config.toml
n_layer = 8
d_model = 160
n_experts = 64
experts_per_token = 1
d_expert = 240
d_shared_expert = 0
activation = "swiglu"
moe_layers = [1, 2, 3, 4, 5, 6, 7]
router_score = "sigmoid"
normalize_top_k = false
routed_scale = 1.0
balance_loss = 0.000114
balance_bias = true
router_noise = 0.3
scale_expert_input = true
init_std_router = 0.00687
lr_router = 0.00132
vocab_size = 4096
norm = "rmsnorm"
norm_eps = 1e-05
tie_embeddings = "early"
optimizer = "adamw"
lr = 0.00198
beta1 = 0.95
beta2 = 0.98
batch_tokens = [65536, 131072]
seq_len = 512
train_tokens = 643900000
steps = 7060
dataset = "wikipedia_en"
Below are experts of layer 4 (counted from 0) of a mixture-of-experts language model. Rows are named router (the router's row for the expert), gate (a neuron's input weights, with its number), up (a neuron's input weights, with its number) and show model dimensions 0-159. Each number is 128 + 32 x the weight over its row's rms, rounded and kept within 0 to 255. Numbers have three digits each.
Before each expert's rows: a language model's description of what the expert responds to. This comes from a sample of Wikipedia text that the model never trained on.

# expert 56
Accented letters like ü, ö, ä, ø inside German and Nordic names, plus blank or short cells in tables, e.g. "Schr-ö-der", "Rosenborg".
router:162179123196124162124122190110135131087187109183086207120097169119132117148116182151160105149158124077171128101144111088129082147106188088076159143129134149115133083093151085172136182101164105111122113144167153171109156135147129162087102091157138167099145156106133158100070187120087085077104090123159123133109176135122034152146127154122128130126075125142125136164162120126129128191109146079101157130108152143167106139142206090181155109140129121084139152103095125079087083158167091
gate1:126178163127148187117125144128145115117084165143139081142183092102152089136113152144142105146136139130159160111168080090131151149050090119131100067146101140085171138141146154147168111143120154114071124114136143107155176189090142114124112094162155121101164212153148123126161158186071101148104156115179100133096132118154161141112183110178114114032115073139119156130176134109131158124157178103151060109093136097143153100143089061130116108058186084109167147163135127189175160140151141
up1:166150171107130132165113172073150119185161114108105081186071129117133167121194112141131115121116140134091145158107113114139058110128128129116122116121140102120134141193185058139127119195072071153134114102129119121148114141106129125120179131117116145166112112147111109130052116136209161172174130141184116143122079149153085076173116137143167143160187141065164097176102165066108120188115147112110111144172126152073138091131146118106111111123130136118107082184091074104089090107178197
gate2:090123042152091163138143107138141114156125120139163121170128108122113136095090155174058112162107128165141164136108125117115120178107075087158110118092158108116097070200145094158118136084088121155132129127133038095121059196121110130064163127157145172110101128166145181171141183166103136090129120104171168104112102123138126155150149141161118128061190078088176157143167141145093123178118131128055109110147113111141109159143132113188162125123197191135126062115161145149117106125119103
up2:092163203174135168106135164156081137128150117101110167149131112178154128117109089114122104123154132116121131146094091140092102090129110176124138147081158132157119111141123095092114142134183146147156161161154130114136078133139093119045227076119086129189074163084164186184168159142175107129105102155141110159094142092119086157130160041200135145106202121173118087121116110167114124145100144127102121127039147128106115127159112121175159195158157144117120151110115104151150155073111141

# expert 62
Opening pieces of words right after articles or prepositions, such as al, ex, pro, imp, e.g. "the al-ternative", "for ex-ample", "ex-haust".
router:208151105165000185120100168092131130061141159185137146109148172131111129110099154160122159132113157116180117089132160123100112126201137152108128115106145150055109108128132171132130171089106132149140139155149174180096181120091135108090176066114092091155131098129131133111107134126146128130159112128105142114171109153155118104127121181144115105112183151124088110080145119117095117141101114141046081111186122112108126195101183127118140109117171182149116118101126145136074089131154121
gate0:093172147138042117134168082120148111093055127084148111106114155131087153133158078121167174166143122121146136132074116174135086099117143176123116092108134151137132044135128182204121169174112089148133093083113123083189087187112125132155190134091093122094111154147100153144110109090205115130170105154125145127130086121167129083193089166157140080153163126138132155168110146166146121155136145197099163085131158133082127124157119133107119106139129148074125133128151117170121194163192116
up0:073121139101158080107052097147080151103121138178113130145157076147137132107150175083109116083127116081104149151123166093121131090123183078137156128148123144135129172130159130079112104076136173118097132120087153107070094117144138155115084093149182167104099079168161183154148147149097111151071097137074158103119143157117080128108146097064079212160149096087170121112111166102169072170195075144131094109111111156126081145198109117145117126106098121135174141088141157105129081114161170
gate1:131140070111089154144173153155142173124110092170133178109127162112102141077149070075107127129139133120120101094094073131122132106145107103160097091212167223145173126130161152125175152122126120136144095124163126152170078139141065211120088147096109093090144176154185098144076079143129055120109124119129102145106117125134077116082174065125143135127097146118104119104173088095141125118077173083096193156164124111116142120158140123140134140147054140108129101162136097157203134130169109
up1:115119114115135166149128229140135176118145133110184143137100170077143096158157091194129157142100135131182134090161075141134177104118141185107064150110165171119132123122111164116172110137125116117128161078116148180136135046109173140172131150086140122138147155061103109083159094144076130131144107136100178126088128126122058142121108150151055175129124112157090118164160147129162173145070149156127128127121140151139164190105120084105101108135165185130120153227099123060118111111140162

# expert 43
Opening parentheses after a name or title, introducing dates, credits, abbreviations or translations, as in Maisie Maxwell (1876–1977), Wrestling (AEW).
router:187229117168064212117140112062185164115176139150134171113094149098120113079151157176166110147132164141144070116142117121083081106141102147085137155083147132090110162115133170137170146106150190126101081102146127109195152140094108157109123134150143115121131090106154139082068119154135139145116094060112134093107108133142109117090140164188088157121171105086153179121132107177148091125168121097143144121149096125115149146142149167163142129186184169112182124105139127118163087117143054
gate0:156126129131093087159131122159122135062169075103118154075135155143136075124153118131103136166145115100170144116157110133109123096148108089161152178132123026130140184102109079123103151156099154126114125167155227138115110158120109135099129104054061176170173107162188150114183102104117101106107189057153114040156160117131146141094147098090152104091123095139148133124174114096124141125058162118127146158117153164134122091096087143144168139147133109161178166089076178138127128165136110
up0:119129098148118102142186104173179140068090178126174119107107106105088131111161108127167063147161130116139159092172156135100121198187158176139123154142098145162199162080073113038052120049092122112085080168115171114113144153140118162162142104090141186129171169127145149108152132119149078135112187098132144111090171135172149099073104098151115126119124110106095115145147093146141152108109139070151131127135093191162111122104127162076130156164152132142120124088105179132129151159173100
gate1:158161192070136211168151125155119138160112152137086077164108141104140088114143110119075175231110111117147133094188163096106074129140104114142079118112062119122153152130186082110073082120136173160141112094134177143149154114090143093144138137177120179106133179050155124099190126155124103143123150122132073110155118122147118163107190131095126152139171128118092180137145108081132087082147136154068121167127132152146171202135136059157149104124111149151124123146118105156140136169150116
up1:116117133085091163133175137092111108122131098095098086164159105163133131133127096121101174170114134144106081151133193084123090192141088156156100087139083088073080112124179108159153145116151147141131129134134184133123119166106135119118158135189116126049066139130131070138151150179135093117184107164150100109073112163102094202110187124144150153106172116124062092132157135103111093086239158141119109131125153156110171133198144086151105175115157098100110122182090121166118119147102114

# expert 4
First word-piece of a surname right after a given name, in lists, tables and prose, such as Tayl(or), Mc(Caul), Jon(es).
router:126214120183053165070099220087157174074171151132130188136103147088102075115118179127197120127155229070126126083129155149076080111141102136118102129085123159120154134122118130107114146143148140113098069129153123143122206131105105169088173074144147103107140120145108170103132145113119087129084137079126105141116193126126127083161095129120106133145122112138133125118138115102127192109124121115119114117103170119113166161113222173161145173127125179127115113080151110125139119130141098
gate1:096110136132062131099104180132120140141151152115139078167103151163109139098122160122127095120138128184145175121159179111119082130132125139165178176122139150101118190137069145096185146143138096118147138126098153090147166141139107129071137104119140093091117126116168136101168147121167106125131142129119199092104154126148151124095194145151147149129151069092118037079155151144105182046122167094077156125125171095129120148103185113149045198095138150117128084064147138187095071170173114
up1:179148130072109098146114138136164140139135131140184159128116136103078119170092140194157059084138115132143182102124164108160139130131151148134145200089136151026087112129150152140164194142149129160123098087138141045129061190137153117148060078150138141110166106130084106111122157122142118161115201164110128126110129093165149147144130090161138155140166126154157166146137128080119099122144136081119085111090163121111134112099168100161162116091093129222127071123128146143095082123055120
gate2:125094168065041136075190104140103143111161138130142107093142122135138161116121108152115076072190125136141149164139121143117136152082145129103119169181193157130125143114136119187118132152134087095116144100127170135102135117127066165053157114102156111127133118162138123114147173120138182061189102125148148155077135158156148136140126189190192087124172095122081135121098090151148109141200117170125126155127094074101142115100145143092120130078164088118185096080101080154102123203167124
up2:119149096086194156165108081048119136185139165203132172147122129132117139144098127114160150120067120146106097105123207099130192076160117152106123175058068165119071099129116142057149126109087104114112175139096088081171106138164137090133101170157164138171155115113058112095100093159109116161111152166133175112130100111077112130110151101151140103139149131129139153107182128164106135118076068177124137104190094175152149104132161134166159154168119118144116101140124101120144077080119146

# expert 45
Commas, semicolons and "and" joining list items or clauses, such as "dense housing, national", "stage and screen", "secrets; all".
router:179255035155148190090136143138169149080098189180110117158106106124122111155109197162131144098120126072192134082106123165074141134148133079062141117094144111157084156159153195136127143116115124103142096122142062103078152173082148122142144106140105112124136087102133161097116134100090156170116102144158148159146115130168094066145132123144123120128157120144107074115163078170101144120132090111126111157137105129119143131156161174168140145121159176128137112113159144139153150119110150
gate2:141198134133126166069123103114117159100148151149082119128110140119072186131112175127126105127150152147117180144089148119130084174100131098083136131145109165157112179078136145135155143122120146156099143160122110110138097156046027112065182145183143146110195138100152083069088137143087147111106063132126074076162132096125101070144074134137121085124160203156105134121143163066123210128117106133125161123169136127193138144066145110131133120090149132112091184140119137147127111144141093
up2:160095150172111114156067153144141108161120126109086136153132165139188148138144096134127149138103154090176118125138157057139101114129141088098125097067139165113144059098141146107123122110074178140118082105151123143157133124127081054111163107120158181100176125044154117140099031153164132120127103087068098090167165144160157097088131121159092128155173054131141164166095108162223132101141149100139102134119147085147083185143137121145087079166182126108123154127147147117121115081130161
gate3:146161089191142164115143134135170159107162189121120092140103094105145148112095135146128110094093131165178148151184117127156095146138168103159167078151105140130124130124076156140162149117133123090131088101157114114056085117043133100114127105103215105113137104096100114155132118158102200150108139158160146138105180119106166109199115136077192123065192095092147146136171132136097134126162129172154181198105103164169101109056153121175089101194122102108127118105136151121137174083102111
up3:138125101122132195110152146131171138091119212091177105100125156134190205117102096100148164161120167141144144099115118126147133125126145104112195112166105171077121139103141170142134160150121139128129156171143094119057119148051125129154095142131199132148125112087087125137139087137115148137054167146214178180102147100079162077191142116068141107091155103101164147108149109126102142119155145134107116161105112167155111092034132104123072104121097152117112076121089122165150175101124103

# expert 58
Opening quotation marks and apostrophes before song, album or nickname titles, and words starting quoted text, such as My, you.
router:178202100211125200136097138094156116073148206169193157082139112143118106158141232155149125093100210120139114138130128130088103083130091171104113132095151090139073174114132158113164185152138156121125101100154132100138156121087120131080160101109108134105127107104135165108070124140091163146117087144175101101111123086120092134112134158130095071143121090108094190076154155087159145122123172115108159167084110145113162122174152137171163134120143187129145166118118133119105089164154142
gate1:065162096127113147172124130136104129072085128041120114103139134159145105103100135117185114135148070137075095155094134125130118156095133082104126116141082162172133122138098164147087142128082109137088134104083158159195171032097164133127146175132126123027149101140132134121160178140107142119148094122121146098073111115125080184146127115190074155063110144115207110142116141137089105102146150167155112088134110101124142128115135111184149118092155178167128138195061103106094122137173123
up1:092137110144100104153161124173127141074115172054152110144132137123157136119068144156163116167145056107135127105133123124091160141111122154092144097153128162156138082120123195136097147117078170149084195162086147131119118050164142141170115157139076137142155073142170090106187116153169123134137091166134175111104118126119114158082119091168131128075162142178209094149118116103087084100163105150139099116062128086145099155150114152123132040101084173102124124188113155080074135096143087
gate2:133191114137102253088076122152117113141147107120149162114112174124127106144108118135136128131109059103121102146099111122114114110120123148106117098125160131150130129128104123122182120131131092152110099101116127031139151084165114145093106137107127081152114049130170104095148170091015053104082151110121181119161107178126077206184117149122118135133100163140174093115177099145145126110059103105163162129181130103151090131124128150155118075109137134145169099181142154086127112142117160
up2:157189119175143176160068100171117121117121151132175128093084165162122105145118140115133149133105098083115143169108121114111089090134139119132116109103158070125093116132070131158149122125129042164117148104096136063127159083185147090077129125104119117126103077144144133176116162113034063093115120118143192104100098159145135143131141137185197097104067157138148118121108122128123132105096096130182152134173137119115107137087144177129168089141181115166233077172164183136096129126124166

# expert 5
Last digit of four-digit years after a century-decade stem like 198, 201, 194, often before dashes or table pipes, e.g. 1987, 1942–1947.
router:182202102177117229141104194076171158083124140157083146165118096139069108166141215149184091104085201112151127139132107096081141130113133148128121153106157100137142130115146152148104138132150120137103055139139116153141214123070132197107119166142133149135151142126169127110065109150070089130094103084156154106140133147143088119143095149155100159134137092108132121108132114104125205122133123119140126121138166116118112130159197163138150174111125158133116123119112050097083101145170084
gate0:077101104109137125104193096122096099120161155136135126072125140143198119177118104121092160168092081147123114151099139098088149110126153157100229121115166164070131120151149170072195074055092170160157138136113123097104136139133150156133178140129082090122077122146111148116140152122169097165105107169213143122144145088083204174125122121141124117142139139131141094115166113118109124095188124136055100141141104209131148100155085118149158153139091114157157103079133157142098164160093170
up0:156109117111128089094134161118126124115126116064158143139095113138150138100112106118146131160192175113121128134103132129134074152155142101113105062111087124170117116065193031162097150112159085103081156158187101115158103144101107078121107087102114154088181137114127105113141177135169180073151114106110040185085102183123043123121153139162160117145152167140175161151145126175128123126081131120160094110136151064132195188095119143107121108119128120058116124156087156116115103110109168
gate1:151115166081108199123145131132100134167150100188092083135133155086123110115089097137121091128110144101116116149109132167150110153124179112141083189098090123155122143044121106083127139095120098132128142132181154132165120152127148109109127117158148074145190142156067145128149140120134095094203145154099182158149111092117138152123165109073133150151070132180153177133175133141143147173148111170106137139172131166033091204117115182234118095094153114115133142126163092105139090128175174
up1:114116145201179150084094068178160119086160108185091061159124108148073128089127142145184094132106176080173145124127147142149154106078157138156114220116084141136124087087138149082134128122124097181121130096176065108158137116093159165103081135185129061100116155132144124079147117119107132134138121104094186135166155099117141177151135140100120184127106138170093057079121147142152119171161121195155144140078166124095100148132118099142116164108125143123116108097133074074175101094118111

# expert 0
First fragment of a longer word split into pieces, usually after an article or verb, such as re(port), in(spired), en(abling), direc(tor).
router:210174054127059203107109197129147159127151175117161211119137097091135065115123175145148082103134175149166162132105124155116157102091069129046147119143148122176104149160093177094157116117143095114088143142153094173153134112099178112107176122080161156144176119161121133164092100123158129083123120105130147079117146116085154112121117124162100107127151125103107164119129129155135128170141080138091156124109109068128149145138189108166101145103193152140149075122082175122099084149154116
gate0:048168139185144162062024110133121126120167139157140137150156178105091117121052046144154104143136137145105099125106089109143105066119189128119112173164127146137162144140095082141063185072106098148150125104094077077126159096112105153081113117112129132123165098142163161106143175068106136086186096144136160152145128078067122157145108115149144143163108157134159123120077093084075084123142147096105112130105080136111147157145128152113156182125148140151105178114141117103172162122145173
up0:139129118085086139143109123154118126122107160132114153171182117084129139148104140164112130113144101133059082146138198150157076106107120101209118159141167196134073148156117109096156161107066127130105136136182090154093118150150112091092147091105075130114140164119133087070050115105102116116063127100151084134126164115147154099121158155164126094094175131134134070147247120028153104079097115143112080144158131138073075127123154153140120154146154118132168107171114097125090127131141116
gate1:163142154134142140077135130087119170094162093168139161147153090115149133126034147128120107170156208113097100090124119147125106142125151133152089154095109203130122152154170165115159148125140112094073130141157159096104167117092071144120134171152100162095174102146105197169072116143114169186132123115182100125070144107114119124204110179121107062077072151137091114143212092152127158144111115146117129090133137145087168155133095120133114147138120092119134177144082076189181160108148096
up1:079122097144126139106117164135159062142130202112102170093132165160117075157149099120121125134151111174175132144140044105134140121167147144110157083143165100066137147140124113108144167153119124141099100178097154126110173142118127126138126029061184159116143138072149116083131175163118095119111119080112108086088139117087139187060135104150057161156134138076161091165118151143096116167108093091109097125055106124146101124166149174137153108102198154119165101090139114127096189110172143

# expert 11
Middle pieces of proper names and rare words, often right after a capital or St, e.g. St|y|gicola, R|on|de, Viz|c|aya, COINTELPR|O.
router:107204144162132197152143251122159138076121145146101117129079144150145119129083138141167112177109212103092102112125163119123163145145165134101103121105130115096100156147139086143164160141133158108098121131135171148127166100083091122118112131167162097118139168141160097113111102149103126129153106085186093096099127148184069167100100104185176113167130144113121154079125111141179144134148156149192143130078126110060121138146156115167152198119137167111173214068088112098144114111152119
gate1:117160147079127082102121117131146119159120150096167157158160126140154073177129135187112088134149156113125078162176147146129148113112167149109054139038113155141072128091090143072129106147135106054166125161127109127054138134113144090151160151134159119141093147045154063136113110102144166149125106103114155122143097082134162065113128128154129141180189114133113132145170124205159074089083159174105159137112110100163203122175129192149098103111140112099138108144171097133113143080085143
up1:117165112176114152106106189045106096115113152092138106139122187124172085085102112136104057151114097144114094098163121158139113123119184199103101168154093117126094148114144128079156100160148133104154117138225203167120155095146143142143141078125128120191178161194158185152101145104116095095171102137142101101161095161102120147056119068109139111128108137083157097182147129085135123106207157096116167110105142149116112168127133124119132084097095156123147148096109128147133193160146094
gate2:116131078083069116103142163175134133118187144151158120132117109115135150169119122151169170122178077112102070104160141106115150181118148188126101119128147124086113128115134122212094090131158114125076109081155079161162079106136150096102085140094165122143119089155101118094059176087154146069077114122092113074189151065106158118135109085113136061162120099087123101108109152120179140142088161087166141186136088067157146109154085115086158159117142080109109098109147128197131150150151099
up2:142101084037109164131118111184123070100128145166146105153161106176116107159142086126118132075122134116108132115132138136131130198133176162071115128172153152100064118098129109166128119164154143094131177109082083135157119138165177180135108145032123116160174080142131133064096159100162134130071137126091063128164202093107163085130107143117093082119136094136127100110113144033168171111144179122154131152179092095098125156142104122107154087112139157111138138154133151180139117169105087

# expert 36
Capital letters and title words starting names in music, film and award credits, such as R(oudette), Record, Produc, Best, Studi.
router:156200136135059191123109187131128121063143170164150205186135128068117062135131167200160114188128149108156115105167055172095146101145092115081185157103145126123128186181126157150128110146110172111113136143153128133136202134122132129137179081108116100116118134101108094084114117119102189142106135131155071137092116163148091117172129130161068134134156133119111189127149124113132149112117147197111120126098122139152128109156221127167135158113135156112103180160123122084097148167142106
gate1:139116143172166083103097088118121112082166190113208163095109175067144153127132126158102107148162136061120098138119122137172028115095104165150107107110135104138094147092105150121155089142150066156079144119122108139090107060167113124127118112128107176117085167128113169077116105079141102141099119121160112148122209094141109109161183131118152166132115103095104103113116111153119156103161145076115199148065113089152098126159134137058132187081091131149088180087126093122152098112183115
up1:109115078125146107116110102155171148113170107165115084106138108134077107175103194189119131153108111125150108114106119099147163126148151041119115095161123063133180098124109203102082191084106120103146113159118091181158062129101143091136170091107103102124149176051134084114124156117137127127086141122148152085136053150168154119078135145066110125066149197095132083112134121085164074154087170156143127131120108097127081088142096129132096079149151100141101113112130191093166121122102128
gate2:099151133141079152138117154113089134154161059107086135185157146134153055161127130142169107145165063161130114108169151116137101165089186107114155130158130129095170114162164113162154061095145107118118058116107130117117102101110161250159139108102169139090078139116150141098144134107113140110121173213112158099104129142143142146094141149162136146173123125117078110134143110085108155170132149175104147107089106150174096107066078130153118127172127149209090079174074094171112106136120154
up2:079141121106122097158116149146121059194177147127142105110136140125125140146152133151113142129149161106090126137228141145129091182146135131145160147126128114157116188098139128071068055151081223090107147138108130129136093109121100150120112162126097146134157166054165179111103125173201134105111114108122065088104091173122083131086101105232127147125163101173131136151099118150110084085138159095120130112130114127167172126116175168077159097160178114119177128118116105079145128094126163

# expert 61
Column separators and header words in Wikipedia tables, such as | Votes, Candidate, Rank, Team, Pos., Date, Year.
router:111239104150000171103156142122096117097166138106109151169049178109067131149134126158171141152129172114150100117148097145101139138156098137113147177095143139127094155143130178160119108110092100063063151166159132093105168175087112178116166129117125133156168136092156142135107140105093143118123145069193127113100098132179086165111142150162098149122148117155150097133157114117095150146103100142155155146150121130169158123164169171177126112111213156115179125120121134088142089154133153
gate14:083128138079164181119127154140148144149134146127110138115135154058093143126145174152130108104113133170162163111066124105105085141144199136135056173124163130123123150113194209106111133118088130138127101083171120145100113156120094086089118063207069161158128098089157117126084130124097144148136122162139116119194071118114097087189117159134160131099167093122145074128078149165097077161156086109138130124127148167143128153186190108135143167116165129152112139117159193130128132209075158
up14:140136161113110151109121080139133135122168150113135148112168124131110155141040127129151145109100124110157164162037101148184089092112106116117041148152145114115058150146147114117125103079089122117162132130173127132046098082118083110127120073125109201139124108141123143156107091120117183160171124138169141066128146148133076131097200206124122138083106087082125054120121118142120113133100134135099107158146082199146126119124130095135126173076149052119107159092167154125103114203116132
gate15:151088148097101129104174105154133146118094104127155129130160093176078096145159187066135129154152120188143110103127115098100159141115148106160160121126128119138097106127062122090197131168144137159072124074108160194129183101136087075123093148233137182110097157153136106119106111184102108140132108124141094149155099046148133175129130140132110168138142109175146117148147109106145173154124135105151075126089129163128137079190142133167108115141057150094159118129115099099169174105029088
up15:097137104155041167067179139190152134176122126080171130140127108083135118118189143106161106077105166119047147146143045107129122113106144137172121118139095109140155125149044136125142096180073143119099144118172133109112183128160155142180129129113112152139091191151166076093127117102130131099120097102097125156168116070130125118192155183138142119145110102144088147136080132089117141094097150177108145100139095141099086147113101088135179055181149146118121087094098119082139166140117075

# expert 22
First capital letter or piece of a word opening a sentence or cell, often East Asian names, such as Y(uya), K(enta), Zh.
router:124194091212089168131123246126126146046115195102154171105087148075157094142148132197167122127139157111109085057097100141060050140132080093092125082115150130133125150136134160140096152116104129098137119141144090130143177104102147137120186145128085087096132110099165117085159145100079106105121148097134120104125165171118107109152169132169106166092141144120142163101134147152140168144088144136113115131117131122092161165118185152181139127150161225149130153137125114113105128137155116
gate1:128132121122124164117128135128135127107129192164109185118108161057176091124153135123111151083111107115122069054097119120108132153167102188151075149131118158128114091102086192097122123085100146067178156187108131122157156087183147166089110082096121125160140138180090229110163063092147118162086110165092154171173153151149128184151162129125100163127083100102109181127156139095179150140067106120136116100138139093116116108105189121134114156112077145082115148098167110133094162113097170
up1:143102104113094121189075128132099136147124102095190102144163154125126124160114095130116134147146161078131137127167151163142116094107115108052183127130168141109114154101186116177145180179121081179118076123066093139112134164158123159163177165168154158089165094093123098125107161155105184129123137105146101063111080093101185081114124164125135064142134121197112120136108182150097063141149202134104155174158087111129167174175121144146179093162159146098141092130164124069139089118152143
gate2:104118122127155119136151122093119182236102115172133161090131157165133090204158118134077099184125165146117171131139144116128169136131142135098151175124141119093099112086160119066112066118156136176126147217081121093111101135117044182159101078118119099139139107089113115146140046152169099065127165126125138183166162123153144129139134098139130106110118073164116148111092122171102163170126069143147100143121123116180133083113150048110132086150118109087116128143134160144087177162155136
up2:097125110208126146140126112130158100147180129104078134103130141121169114194137137149159051209143090203110166062113106119130120151056109068128105160114140082138079064084121074188117051088163119106132094068089115161091109112105128140144154128071130130121149139109112085058120150113166148145102157125172094089153135148136106142113092153134101119096152072120144174131133105120139179161144086134106114132113100105159095089122098085151134140152170055157089111137131173094155118136120122

# expert 32
Pipe separators between cells in data tables such as election results, population counts and squad lists, plus position codes DF, MF, FW.
router:177188079195102169118113157089152167061162164153140113110109143091108168130086140117246124128109137129163124109143123113128110111199098146067180104082131143077084157127115143096150099136135129129075093111126124139111155104092070142100146117144102165088177066049133120134106159134129137137109159083210105057068127098181132148092100141147089170096161126103167122136124102143129144138112131107110092102122096098181173146149191120173140169108149151129152162144137113112150122115146138
gate8:132080133158109168163101161159115110141147169106126190075139150078137156122173175132131158143142150122077095081113119093120079128098112114074140161188103169166156115049096146159133197117137151079132109176137164150118146082160185130126143107142088110113186100183165109108101175079135106116135150157104104215135082150087102141121105048151211130113138119091105123075099125133121148088079112133163168164113108113116121050135132120109118147127108154050131137142102118105138080119152103
up8:117167072097099167139162141178111127135148120134106097127083162153148115086155085056145150086059139110175141184154177067085111096144164133194154093112151145181178103081156122125140093108145106147088114106133115144053155085075149142136075100130144134137154135106099132111158126189129061059114137091112135128116099126131118169146103158141150135154157072097159135182134080127133109139050102084101113090160130116160162184137098108081169064192134127131144155120087108122112130161142171
gate9:117110031175122128092153147149142156152087188176087152071100144163084181128118117135151106105110132137114152124079151087154147106127161124175203108141101195143101095167148164069107088125118119178157158067097144120089132121106178101115068147105093157149121159088116077137161160098118117163111123151161131123141151126106123108121131131112118149124140110121091194114136081157131080144116190107146179132067083145119117149172089156098194149198087145118149120129126146142157048094172090
up9:080149115158100173137132150133077128159130168086056160055137138173171102098150108112073180151095120178174120154091159102164119093104157117217162084158127134119139101175207169165100116161094183143172135101143108139091148166128098155182146150106130117139086114070117059138139111133132203077145134166141142170182104130121142141135108113162099126093176136080148106068095143133120152113150102057122123148125102150151173118150169094129139167142153167138117154100139122190115159101142142

# expert 31
Cardinal numbers and number words giving amounts, ages, dates or table values, such as three, several, total of 14, 24 July.
router:128155087208102156123134130144111167106149178143145179170118136092100149125137174171174110114056170125130126108142123037109141127124101105068133128116133085171113167108152109140181152099138143143073134136171109109126206108107153134132131080162108095085155079121141162126090142121070120098152158070221118125123151164180131096159114148104132162112148148159136168117153122151121183128158132175078139091118100082120174133143176094140146160159173228147126177107087106115111095129096097
gate0:107173154187087163073176117116118104167039145115096140099113203104109109086133174140144102098123159113084183137199127124130113108194125140131148133129140112148119141119120100142148133135046069093116134098151038069081144143063129132118091145125177175148144183147096146114086106122118133123049106134132172188089114097116147131113096108092124155114110086101082142145065132092107104065158113129125158144134114138124146137167174093175139119109122141178147162123141117142192163100158128
up0:104141138158060153069142110145161148133115191094119054077125149098057116109173150150162122154153116136111144127152165107080094156183155165173144120117114111148115163106170135157152130143113044122123128203117056159120124170166124147122093107148118094107147192159091161172086154138166097096153151125137149144146095119131153144122086101056138132127122123147134121134104173126120112121170086110119148158166098117126139226117207103108071117150189157162187092093177092128149093129120132
gate1:117137143128105071138136127168141169198186177135165171107128144135119022156101186128170156124144152156087144075168049117169069141088159107113092092177134144090152145096166112089109106114108142112186178111108106138095128114107104157107119125086134084103136068144126148058108073103132147149124134146140118161179150119139147121086149128101107108125148085112108100173143145130143157081102176150082147149110180113091148114162096110155196092141183109193149176168085118146145157116157153
up1:104158127167162113152102125117164075121166068141099168128100128139177165163126160111104143133152104160156116129143129167118143097089173125150117047175115103149186162132182119162109141095153130090164077101198095150123135112188135057154128112157156072128120160141161177127182128134094124130122084083145147137152135180130166148219148123147095110103086153146077159096133075152114160176107156147184110106087140130167136176167184194171095103152158109160129100119142110141125119060093095

# expert 9
Opening lowercase pieces of ordinary English words, often right after p, g or f, such as p-un-ch, p-and-emic, g-ot, un-rest.
router:137225157200156207083093222120117102118129205137146158094093157112081101172141148155132050156036149136143070100109126136106150124161210122051111117131119135090123143115120071156146109115127116082105105105102104147105115102125109124095150110133067092172163071124165169108078159110054164124128129129174089123144075120120114140134089125087117119150116170108120110137100146157151134141139121093124119151098140103109121129158124151110145103121138130147167151177098110115099163165155141
gate4:098137140084124131054078148112123113129162157048154141096134072137093108076152142079170058150144125158121127154142049167169092163128112143096112126121131147124166149134200139156149198132106072085111091135091170126142170117135188120129158160133156173108211155177111116155114130114171133120190145147132121155123155128159108159133159185114039136094099112131130124142081172156107094125132126070148150107141105069163127135134097107153166170118130162179153125146056084132141103111158124
up4:170124120111133164121061086096099141143121110144114107079203135071060112128100061033130173186061142141155153105094130158093145130158070129140172122169133122105128158103132110181146117129127184165122138155100150169175119095127125180159081159217140123166126117143075045084093104191114084106125163124151123147117104118098115150099119147108131112123123098104089107118140068114176162160133097117132095158133127147110103118151105126109129164167119195087065148140107098106146106150150100
gate5:072141159120095123000119154078090151137094126142114146074125172139112103130106111108170084081078142164077112136134117128133137157126149135111112114136149150156153136102116164069155131141120109053156123112150154120191176142116114082136140140157151111148154146101124164080128113117111173126140088128086142073134106089111126150156110198172134138172138134094120135092163143186096155100177169187125115104074201118098122142121165123145130146129186086132088120112046155091120181086118144
up5:198134073136141140180157129121174132096154080125103138161127168135138086113165145142140155137119179131120075124130172138081102074119151092125181205110166138163167106156091136087192137129186087078124094119140121141159111100118124141119098133153118150144144158097110137089140070150098163131101209108140140162129128155094100192196129105133111091097109122201143134182163212119189159115116122128165092130132132117158152088143088170182181091147133147114128162168083113133182075135090113

# expert 24
Heading equals signs after blank lines, See also, LaTeX braces and backslashes, and table separators in asteroid or climate tables.
router:178188060169097126040115144090129133081201169138111116106096121157103079125121126171138113150093137144169081102122110132076117141122163139124163090078142103140117089094193149133146173154099114072061106114148178120132157135137092156117175136136142145104134096047127098128110097163043109131087088071187143114111145102147080137157145126166111107148151104098124178110103167075109150159143137122116085137167114148151153151118136146151176139095184151101125140106108119105076088148131047
gate2:132149126121043188090087097108135096140147184087107121140115153118150101146117101092099136217121131126162153098131076056164093089100164115121182131095114119149103175154117179052121098143143132109129148148130158110167119127115168164167114057110171151138127120140162141079187152116095080071117128101139150128146133158107179174122129159109124131152203127114114120097174161089130140142112104177120168137158100192139097118156117134149118104132179125173116151095052171095148120221111115
up2:120126175154139101112126145116123095180115141151182137129157127172089083120116104149139130119134103137082100129152129129162162133097073090119074146129045143043133150139072124161094134180079156126106140160167092120106129163149080122128063112122062057102115150137134105152123116124150130115155123144113115126148146094192156140131145149104083143132086146116177162120062149136149069120206185175135139154065135177061104131162111122172114119115106095043118111101158075065135112097167173
gate3:168129081121124136136180136120153196116136156181120097205130163081176136141074136211121104134154139113177203152121114061138138131087126133110104110077112100112089137137060142117150125150131144122097065121058134150139124096168068083137122093130139188157151127045095151112115144118161142053119112126154178109121148158129166054140129139136095093104124103120128143151204160098137078179098156128108120104100149112102147146133082164071129088136089143154112098137127125112074080144154145
up3:113126078118103137103140178066089101125119168118145155068117116112150153079124117173112137119184066147116138167119112121123101112076091126148160182087203116143112091138071105170181140137100136088096158123150096105103162166154083166180124051133100082148102131154169126099141177146142134123144142072164099142109181111093079169145071110214105081174150093091178135076140079103136141109106160124072145121173067101124159150136127142102121166126167113119084170126091124106148153107100107